{"hidden_size": 224, "n_experts": 32, "d_expert": 128, "d_shared_expert": 128, "hidden_act": "squared_relu", "moe_layers": [0, 1, 2, 3, 4, 5, 6, 7, 8, 9, 10, 11, 12, 13], "router_score": "softmax", "routed_scale": 1.5, "balance_bias": false, "groups_per_token": 2, "lr_router": 0.0011, "vocab_size": 25921, "optimizer": "adamw", "learning_rate": 0.00241, "beta2": 0.95}
Below are experts of layer 6 (counted from 0) of a mixture-of-experts language model. Rows are named router (the router's row for the expert), up (a neuron's input weights, with its number), down (a neuron's output weights, with its number) and show model dimensions 0-111. Each number is 128 + 24 x the weight over its row's rms, rounded and kept within 0 to 255. Numbers have three digits each.
Before each expert's rows: a language model's description of what the expert responds to; "comes before" lists some tokens at least twice as common just after its tokens as in all text. This comes from a sample of Wikipedia text that the model never trained on. Tokens count by the router's weight.

# expert 9
It responds to: Month names
comes before: " ", ",", ")", ".\n\n", "N", "I"
router:114110137113163107156138109146114105093090141152129099121082099155152116144151135127123112087147101157164150168094121093165101101116111119148125129098136105139103133145121107152113098106137097101170159117141108130151119086093118088147119100145107091132123163161117097140115100105115121090094111123112099126151105108111102140092094122157
up0:103154143152121108154155109129109121112095135189127087145114095197142134125117122124136131169113151113118126158133085115138132120068115120100113125146101153138143179151105133117095136172131075118140147114120096127101133099119139131123131135089152129131116140166147156165123168117124121150131134173133171094096126128161113137148099145116
down0:109162132140172110154112107158138136103098172133110114163163116125134174126165185122164157107186166072111149116146180137151112095127107102092098121102127126154136102140114139131162143124105146139093101161124120124145138059140185134130138133154150141111126160143131114170134072126109141108143134121112144142111096080120114144128123120113
up1:099153152121119140103104120130106134136096124096135113113127145112161112111180153132129158184127165102162153184134080103105133161129130096136137106127138134118151130107119154163148090141091125131118147116158095088102129132087131146112160123153137127149136106122110137099188141123103114064120081132134137119166108166126117172127119153120
down1:121103132127141110173155174151136112157161097106159124168198161130152119158166118145093115160126103112121159143085118140121118150099119139110153109157122185149099141107097132122101117098121135170153110169115126131139124164121122138106120093116150127124126103144140136142147131116118106121131076109134130071158150161134097157148161133108
up2:087151169097150063125119110159147092128106146130130098155127113134123124150141152137104142118146109133126168083088114131117206107140161158132099120133148137127135151146138128143134087092119156114126154148138082117130120112090114128199149119161104130133126136156114129147116106117112123117101114125083128140182096131117128143127142146132
down2:074142100170130059167114118110137168134152140146116101106170113142128103151107137129164159125155134117140100146141146166135152134147155115139097148124137139121156130110155131135125124140135107105126112134133145123112105128102155161136135092132142150131138100114084124119164113151174134112163144123132167095088107121091111131115132164104
up3:090119153148116121146150153156119133130072091110143061118130089111114096133116108087110113091129144126130124098110108097168131106141103145119114146155121110170067141145095130167140110175107134117093153177118123120086115108148131070125105110123139168127107110116164097143126130138138105144119102069147115142116092123141168139103126121136
down3:136114150160153137157153158107125182136097116133084114148126126117092098086121111134104151106123133120119114093145096106142137142123147154116097133123138114118120113148152147131136127111109134140154116128115093138124129135167146146132125122101140098121141084102132111130099123134160143097155122131139133131141122157124148103155113193092
up4:135131118096187108126087131099098094122094165095141125142125126105131113139119148110115116133124157112146123143107118142097157150126131127097104168106126083148102177106143114111094110094135159108126142117152087122127138102138115128169181123168187144149145111125148087107158125112156118076120071131081127130160107088165115128096136127150
down4:159153128112133134114108133142097120113094108119201063108174122130146156098111086135147112147088100138114119153145135103078080152135166117093137146077116127139132114132170127121120136147173122081118108119117154118140123118117138114085155116106108116109110116152122151160165134166146160132178167176180138079122128166163130127174159183095
up5:096127135090137113148149101121101128133128110121122110125112145163140146116145165138099142121096114134090138095090118131125117139134118126145127129094128135145132142151108088132133122106136103116121168122157108099170121117072121086173147105149126137148111112140155090157140138116136146121120089117096114119151126134123080135087110146149
down5:076077140158153131124112137119128109127128133134111139105143160122098115130109151117121112134132109115163107158118122101143144114123180141097158140073154117175163172143172121148119161127137190127153090120160109123141149114110132096123118138096114125086113144115146171105089097167122124171124147077136145125113136122100130134165112148107
up6:113137147092155129150186081117101105123133169132119111125125124150137134165161137138091107123133123157146126133123124149133143083075143127160138148099138112164117110170128102169114129114120153083139165086149125134133125117074117110171164097153128140153147143142125118134107098072127130116130086120109121153104116122136065154125114139155
down6:117100114141103123128135113142131084111144089111132121190110154120186100108147095072164147148163169103138089142119116133138143149126179122125130137096122118098167136135113127101129134142131144120124160141156152137088141099126137168119144089139112128123132113117151124131131142147136082158115166096141124118100144118132161148126155099116
up7:134132141072135093143156120131117084091143133167126101093120132160096123156163118110104108080144131160160150157104127131149134126107120098119107139085130133115102163139116124166108113115125103066120179101181135092123139109126117112144131118108129140142146131163108125139154122125125121109107138092109097115122112135112103119063116103153
down7:139147161119141090102084134142143116100124172079089096178111130071116146121134071166169142156086126099108151150176124141117105137115173126135091132161155183167140154140136108164083147129121116118107132146122099130108118110169121114132070142149121118115120125115113124143118115136147126125171115137091162149119121140160150119129110137126
up8:118138124168078131149160143151162101126088158148141106112123097118117146107118133128112112138136124140163159104132101156143157070092102144110121111111129105166127162169143125216102111109091136131097134115158073144141154062121142146126095147111099117126097159195146139186114154123113158126126122137112109134089135071111110123109099124127
down8:093141123122079121135220148140119096138124111170163127142104123137127119130131128117104123160098158121124112104134080081125150090101134105116139128141115109160157150093089150105134161144166137134122122120113177072145129069129108135129134138119134129102140172118151155148115153139128163169126121145145097150137134140150160127069120139161

# expert 15
It responds to: Pronouns and place nouns
comes before: ",", " was", " (", " is", "\n", ")"
router:103129133091166096162137099119114100108109144141125098123099113175133120158147137101099096089139093158179151158099121081132122092107121148132107147084135114139114160144119097152112114094134102107154161111151110110144108090089101091156142101152126108145129148165109099134112113108132119088097122123103104129152099124102085145095104135154
up0:136139123070099084147118101128151072102099129137146078144095121108138107137183140144158139096123132118116130153115149104121135115125108145119078138108092123136106137155141107169115124147147136141124191137158118084143116087127113075165126131122131108133117147161109111144102099119091142148095090117113115162119120121126075136089096131149
down0:122138122105134172167111090103180164098157152132102153107089110129121116146156174122156139092121129105140158146122131091131119115141161161161147124137116149135111159125136132142099099115166090096089145090133136144124157143105107159146145142120174156052142162118127150119124104123164155096127157132145171139102169101146115107110125154121
up1:153117096143123079149148099145144111161096145127116146113114127141097143137098128115155148144097150109095102141100140112118135129135112123107110152182148131173108169140109091118103119086125100101097152163114135090142142070132124085174118159106122102143121152128132120163118134111108088162143144127095151129111154139125125136144065119184
down1:115134090142137111107170094175157087115140113110138137139132149151117124166139124161133124121125140131135152149099100120124113155113098130152151114158144156100123120075110136115066131123169137132118123143138198112151191153099084131143091119155091135153122158110158143148106120150087118136159151181123153108091140145088112103144129132187
up2:152147136099140105129117157127155114138090200098087133149152135175109136137129108148101154098136122141122116139137110174126111134164155106155136112131162149096112104106112139159127121114112145127119215109163095141120102112122100127153160124140146127087168148139147151171115118134107148105148064168084111118152119101124115122130150121145
down2:100152138136123113115131172142147122126153107114139112126119162131161109119135126138110113125148137093087147107123113124073145144123169132116124174149137108164129127143134154137144152154147158135098122147103122146099103137094104191118105099130120114138118089126120126121128178127209160126156105171147124094139125105169127106154151161102
up3:120186133126145133169166147137093113130106138151144092139087118166148119149119111141130107150153138143161130127109148120162159139146141103113112131102129128151143131138126137147146116144183133153118126102170131082108145111116086092167138115156103147146141119118122096158134107087103143078091091125116079124109086153124090150110139118175
down3:130129155154109110127099087189135163176164102129164144144125150144119098113182138112136097139100172111131119135105102171144136099144163129133130107130145117104158132151105123143130129115146146097148129109104122150073145133144108159144125148107093125102144132164122150160176138089147125128130093128164112128135102110129107154134144171134
up4:162130120119151147125119090150127139101174125125120100069091136115114108105195164095139132104137141154145120143116121101155088090139122127160134099151088122156119137125148108137146114124144153089106156140129125135095139138130099087146152127152119170121161179121153117132108139115162124116086091100150135132130080114103137112101108137151
down4:160139121149090148110129162162139158192118144133172148098098052141067133140214157123136138135163116145117097157123124105148124143119126134149156091137153153148136110128119135125156124101141111098124127127135146115110141096154133126153166145172098107171132147122101119144134093112178157104138123171120120114115138096152126141130132146159
up5:104142148111097121155176133125102133132077118198098141102097124169094155162162109148096118109143104140129142118118166088111155102119136151132099156130141104141130156151149133176121107121105122056124163123159159142121113126085091108165122137145159152145141172124071140148143138141131124097135115125146130125143111123146128145121087123153
down5:139084158089131135125169130118139124093168132131091116111108149160125112172158143115157073103134148125128091153129115128117116107097108129093149115153097196128103138092127112136133160131145132094108124075087154117119162125107100129174133137152144123171106133141124120140157140102158151083133120123141128101117151114091088133148141139156
up6:081149171137126119163114089129145101153110174117111122170116147126105121173146140119093142124159119146111113153121096113120120088149155132156135154101194134145149108167163122143127100095128142065145152100139173128129129144113078102136111090115096146143123127129143144143118146109076121097105120118125132157130096123090146141095109158117
down6:084131178092110132098116103136177162140164099114095100125127154092093085162163135084114134110142165123108106072139108132101134136125129134121108176142124106145108154118130183153098130162153087090103153136138110131128126172132132130107157096143090085106111109138122158106141147102115114120132148120106179090117140119127136137150154151105
up7:048141124080139098134135124130173101128118128147117112154096088174147133122135088151104138113111134153149148149113088166126108131135107184073082097130128093112113110142104117145133125110149116151106136133132130130128114093100115117106167126165109082130136102125119152098119147112117171127092143154099149132138089103114073103124117089160
down7:147120118189160163106079117124143109119148153112161125132093095117172132105135102126134132112104138142095115143135123115140112103124130122128131108101163105091134104088120112142150093148165142102131105122161151151143143143121159123120128177135108098120116142130193145117141139133125122132102137146154104153130131150174111134113133127097
up8:149100117103099123108146136147155138076103127158116134139115082118156118139152101132118086108140089137132123160130114146151118098113189135134113089119147136119086149157130132198129129139112108111095137112156083110160119123130133092122102121159119152131161127149147105175141143105113151115135158147114142142141119071126092131142155109130
down8:158136156107137157133106153163113128095144148116149124128123155123150137122145113149094107183139102145140123129119110139069134090151147122153143121121143114137132161117074154141140107144145114132101083103176124090144117193100166150102122110145141135133147085139144152184135162120126127143118132140138105093165113159115126123150191131107

# expert 29
It responds to: Numbers in tables
comes before: " |", " |\n", "–", "4", "3", "5"
router:125135135103155097134157101129092112154100170131096135104117147171125106175146150094104100099132130145152136132085123084160112110118130146141107139108149115163101128146136114169081113122129108094112138125134104139120119057108124099154134098151121143122136173168124129126126111111142148117097130122119126139119116119102110128113082131141
up0:118139110137087096118109097105111142128106164096097109179102097128139125136114153136150132107109105129085131140144071120134179158111127073107131152122121194113120090126113101120152143126112113084147143139109148085121116088133139126148121101155124078110106115127108163153153113091137080129140078121147124121135122129183152148111095146132
down0:161145110098095136142133130129140109117134095107163133155135124097115122130120093108111163110073155119135137133161111173097107103128156115177145156164158125163101169148107107094118151099197111135130138157136081163127108152138102135126101109144138135138134096118107102123114148134125065083146115168115126127149157138112139085123175102124
up1:089161105133124096150135114134133086124177129124125131096131095128117129094127141142125167153120125133126124128155102127113136144112084123105064130133106086145140162144153128159164148085121118106148141107127119122118153145154128093115145095145169121147131162189112041168106108121108187148109111123144097138093142080184137124086118108121
down1:145129165129122128132149114068118096140191126126132086077118112120105147150168138099123093124148115121166151150122168145097116114157188129146110129138129145128113098106164161140129118117149127133128150099125162081123120143138156178138127119124106144162112173140119118121191139126106120117106155147163163163101091116144117126152124174105
up2:091101127157123132105139077148171120104128137126102109137105116129129130106155110157120147092088119146131089144127110159132096128139141137155146097156141127116135110115156131134178097128131139138129167109147156131127142156116118117139130120110162097121127119086092113104102111138070128116109139120095111160184136144092104109120125153149
down2:099122151144122137131136148092118130132172149147122136116142122126156150109161109136139134113153146104075076102190116135083133072098142133149176123149110116088165116120133117125118135140167149152127116128112147108095138161109083121144114094126121145110122109099171118142150155154160160145111169110192108107142154147111130092112135109082
up3:142114155143158128143171140140146119099121114118101100077087145154118112143156150099064102120119123125082107165141153117105144099148145117121162118128166128118138109135138121136147124070171118103145116078116070128144127130136097125159150108145104144128103155122121147124134136131155118085111086107095103131158150152096109127120138167139
down3:085172137127133123115140108134148134127101137066095133120075154115133105148144148129105115151124161112124116137080143136082146138164136124129150155103125142102138154134139128129098151155164129114143159078144109139124112148116119132130125130108122118128142109138138138125082137145147136112065108138150124081108147122163108118107131154088
up4:143099118149168145150102136150138097151097134114071139100119101131157173153169096131149129114150134154141130119104135118122117135135094120082127155131140174136045166101190121159104150119130148103094128142139103143125132124123149098150111138145114136111145128179122150132127081142109115132140143159115086102130143107106112111108108074125
down4:180139120105116114177122103113131172115142114078090136125186103105132074126120112138135145167136162100136128106139127106086167114101141146133124183152129118148099116124146132167147193134110129146128128165108149131114106082123133150068120119110142122105167108138079119114151093119148126138171146125110131142112086158148133104144142132113
up5:133175118103198131104104132148084140123143153135139134140092135156142141109097121105116130137151118116126123099111125133117145079114143135089082139112128072114132159139120161151109114136165109070105132108126111146120117124123126103133099124152161128134190182120081097134109184118149150097097135166117164154135115113148120123120145137103
down5:138088173146100162120122109142134136151130113128108077102108144135121134125100129107151163099115123158130152105116173128142111113136149123122123154140131099169114122110142156132138138149135152120133111151128172102114095103106172161120076110109087158125103136108125115117109127132155196099100162135176123150100140127102175119156155115068
up6:116114107140185122145108153172148148104114160132117137126156074169132103127112102133116098149138079160167133111136116127143115108102127118124102080149102153174104125117151086125153158147116140100120122121151119144124148100151142153144154130128145148114154131167102081091074134125099118088126135134119097157146112137109136130125071143140
down6:135134123103138159150093089061133169152106112100115114118157141141134110094141135150125128134186157136142125120087186113096089140115118161136118153107165152094110128143120086121135112086119122134155153180096143116122079107124157136095091126143122139118119151137078143113165083127131134126123137150118147093096137136117124093107139105119
up7:132146150127176124144099103162105123145114132118149144127145126128141128181119157128091132174150094132138137120121120114165134146144102107135080124114149101121128138135130123140102158146104098132119137122108130093151136104149118146135121132098088136112174083145092108132118130158069123137122132154143150172112129112146134143109142092103
down7:145117108158124149105104133132177139175092102104132138138152135135099129114118138119137156157119118128120133130115158130102066131122166145122151147145104128112160125107164103115106109121139091135088115080100137142107134101121136150152121129157109120158088112093137150122108121118124106124097111167126156107077135124152135138141155138162
up8:095164138130134118107125139117153094126094103139108126073138127156100064112129107138079159140117061142126112144159080100124151154092129157123121119130127104110133151111165130167136180113125145105126113132112120162118145101150116125169136139111153151149153125186124112123101119135097144101108095132111125129128063129111133178113131185128
down8:120119091140157180088118091129136151109137107171138137128120112134112119163138163108147158090150099113124133113073176158114106140148062168123107117115123102144111118112104130100143129150146134148149149125165143127086157122112117141119130127125116094146134177115076146106159087110165146166110154127131112117173149216121131137128168086123